python train.py --moe_layers=[0, 1, 2, 3, 4, 5, 6, 7, 8, 9, 10, 11, 12] --balance_loss=0.00216 --norm_place="pre" --rope_base=10000.0 --lr_head=0.00444
Below are experts of layer 4 (counted from 0) of a mixture-of-experts language model. Rows are named gate (a neuron's input weights, with its number), up (a neuron's input weights, with its number) and show model dimensions 96-127. Each number is 500 + 25 x the weight over its row's rms, rounded and kept within 0 to 999. Numbers have three digits each.
Before each expert's rows: "mostly gets" lists some tokens that are sent to it at least half of the time. This comes from a sample of Wikipedia text that the model never trained on.

# expert 7
mostly gets: " T", " O", "|", " A", "The", " P"
gate0:517490477434498507481519559478534522533476461511493505484481504544440473528500533483532446487502
up0:476524486496507558494528525501523540515478494481521524496494477508490514528559504477523465490495
gate1:542503490461488512483486492493527487482474542470454503510500492552526475488471475512510445504516
up1:465481568529493481554473522515506508495535553530485491470508490511470499460510505515510534480513
gate2:467528486491495488544511505459500479516480484489473480498524457529491485484491542499510472518525
up2:517504496510583504451482491520499512520500515510534528490501534492515523510512496501493508539522
gate3:481515459508493496492530459464469521499474432547516502499481487464525509478475484488465496476462
up3:519502508488484520483471549487504488501492534479465521483506476507504554526491473511540501459495

# expert 1
mostly gets: " and", " local", " &", " small", " or", " California"
gate0:535481470513457530523484455478526535510528505488486534517491480514509512518510469508485553495499
up0:518530507548516507492459505459521505495488538483498533492492505532461482477481472457455492505496
gate1:512517503474497472504502529481537491460473513507473490506511495497508547493473509518528480525446
up1:500513539513478516489464485517459504490534523532489494510478552505428489513473473543469518515494
gate2:463482483490491490475483498537488479486489547499525536505459497512519516496493491572520487488483
up2:502534511483495465505493491497467472521527472502487471454489515506506496505535486511494520506486
gate3:493494485515545504507506508528490540446494495483506454470533475503496520453469509487497513493531
up3:463475513542468522486492510519478529526467542489482498498508500505476477516479509497477467492484

# expert 5
mostly gets: " 18", " 6", " 12", " 20", " 7", "35"
gate0:527502546478459484469524498511481510533507535511510544530488483441508482522543527489509516478503
up0:492503572498474495510528460510527541503462544502516497485509522471497508543528492479489514515533
gate1:482522508509536470509502504484471536458498490494516547503475497514551494515527446500528513533540
up1:475486523487515473509464497488487467450461493509510500514514484501486462529523472509480522551501
gate2:495465503480479583480516489490471462493474525481487482508486538499509451525472495477531492494455
up2:515510467553507528524538496505480485527472505525490510509509526503483509487461451491539488474516
gate3:485528505482526529499496528512523522492524522536506495511480485483511542450467535470485499517485
up3:444478497496541511514511479535494500517524546557557516516504523467510515467497496502479486517492

# expert 6
mostly gets: " first", " time", " film", " work", " state", " form"
gate0:489488510531492465516486476528485507520514500519502499482540471519489513474474504509461505503500
up0:512480534497502470503528507485464517550507505512514542525535507500522503536523503513488515505452
gate1:471470476517549520498515488518465531530463516508482473525499540479485501531436516487464497504515
up1:482501526491499529511560503506492494506562504469459504527531469513516507482503510537490517510508
gate2:495502504449520474504490486497526519497502513495460475521551533480526486499496465512480542489464
up2:461503490470491542507482444514529548468490519472485477489530537466507508501516526562497507508461
gate3:505488532534496484526497508491517504520503507518449466530564506517487468489452505510503465482466
up3:465496491467536499492497485518518458522533481451470518482490492505484578503525488504505555455452

# expert 2
mostly gets: "s", "ies", "ities", "es", "ations", " dis"
gate0:505503531497499473511537536517485542516505514507495506500495511537544516514527539467521510548504
up0:522468479484482495517509459504502498502523531508470470567523535523461467460477520507478482459498
gate1:503475450538478444514481491509450506518499496484474497533456513503552498462531494517501473519491
up1:482511501505523529475535499543515496456458453564477538523495481503489524480485510494533530467543
gate2:490479504542500484548500497510505462508540517473461507496544453483476478466455516515488489446498
up2:455485542499475472505494474493497518495517532479467513472502487498462547485445548475524523538497
gate3:542493487479522475490485521510485465538450493561504483513451545515451481487533478500496464512521
up3:484529471493505519511499498502495511515479482525453516472526566516496466490505487486522503479499

# expert 0
mostly gets: " War", " East", " West", " Cup", " Air", " Hall"
gate0:474501506501499517477530524523481479469448505485505517556509518505527516514525555489507506486493
up0:556501508508523474540555491493529548485525516491512520513562444469535493480512464506478461515491
gate1:500473542574517492539481503467511495472465474548522501534554539511529510539525483517492532516559
up1:477529477532508517511516479522505511444549477537540527504517530518509513517487478530477495535507
gate2:501524466446510447499465484527507503514505522495538470544460454541510489523485492550507471498509
up2:515490518508493534488497503495520514492508492458496514466487523498522490506480486483487531493532
gate3:468470455493496499562522527537512521441501553474503454509511495508471518526448488474498496520466
up3:465519579543480496476506490482534475486512475491506488507492452486482491461519482466551533520515

# expert 3
mostly gets: " on", " at", " in", " On", " over", " In"
gate0:518469476515484453464518499483474474504513478481485480504512529448504502489522485522492514516555
up0:512511501505505502534520477503492508487494506520493423484467472493524556489519509506494467527482
gate1:520479458462487537502479456553490535510451529495550480524479544517469549509551464492534504496446
up1:495525495548491472468516526507494508470491497521496501504474552486520480485484525529489484508495
gate2:530508528468477467487455527501513511451429495473526513537491507486551515455534525465553528533502
up2:519502497468520512453546491447486459497468507503522450515494494504440479441497480440508496456517
gate3:470506486493480511522521520458505465493430494488495480466474490485481479477508516498549507462490
up3:524461440499478507455512488511499487520543524472520501498511485488505501537508497489458544522516

# expert 4
mostly gets: " Mar", " Ra", " Jo", " Ba", " Ka", "v"
gate0:519499521477572475451508492530491539479498535501474482520564533532492518506523497528536511460536
up0:482470497490514512532487475480463501533444484458512528489479466479500512497491527481489519489462
gate1:491508521498458527477519500486463517491478548512484487540491501509502460489484478513504509506492
up1:522507456453515519476494495479477506487512513478494521495515504544539464530492509559444495476486
gate2:511519511522508515522523463468512484527484480482539524479499517460538524475540514514461454500488
up2:480556458488480465508502513494511493480482518474491506529557463455539464496482502501511483509490
gate3:505465509501522536505471493498532485433473517533509517488519469452519501456527445530478462497508
up3:451542476522480488513505503527529508506515505496490487493528527474496492493528529459500485511502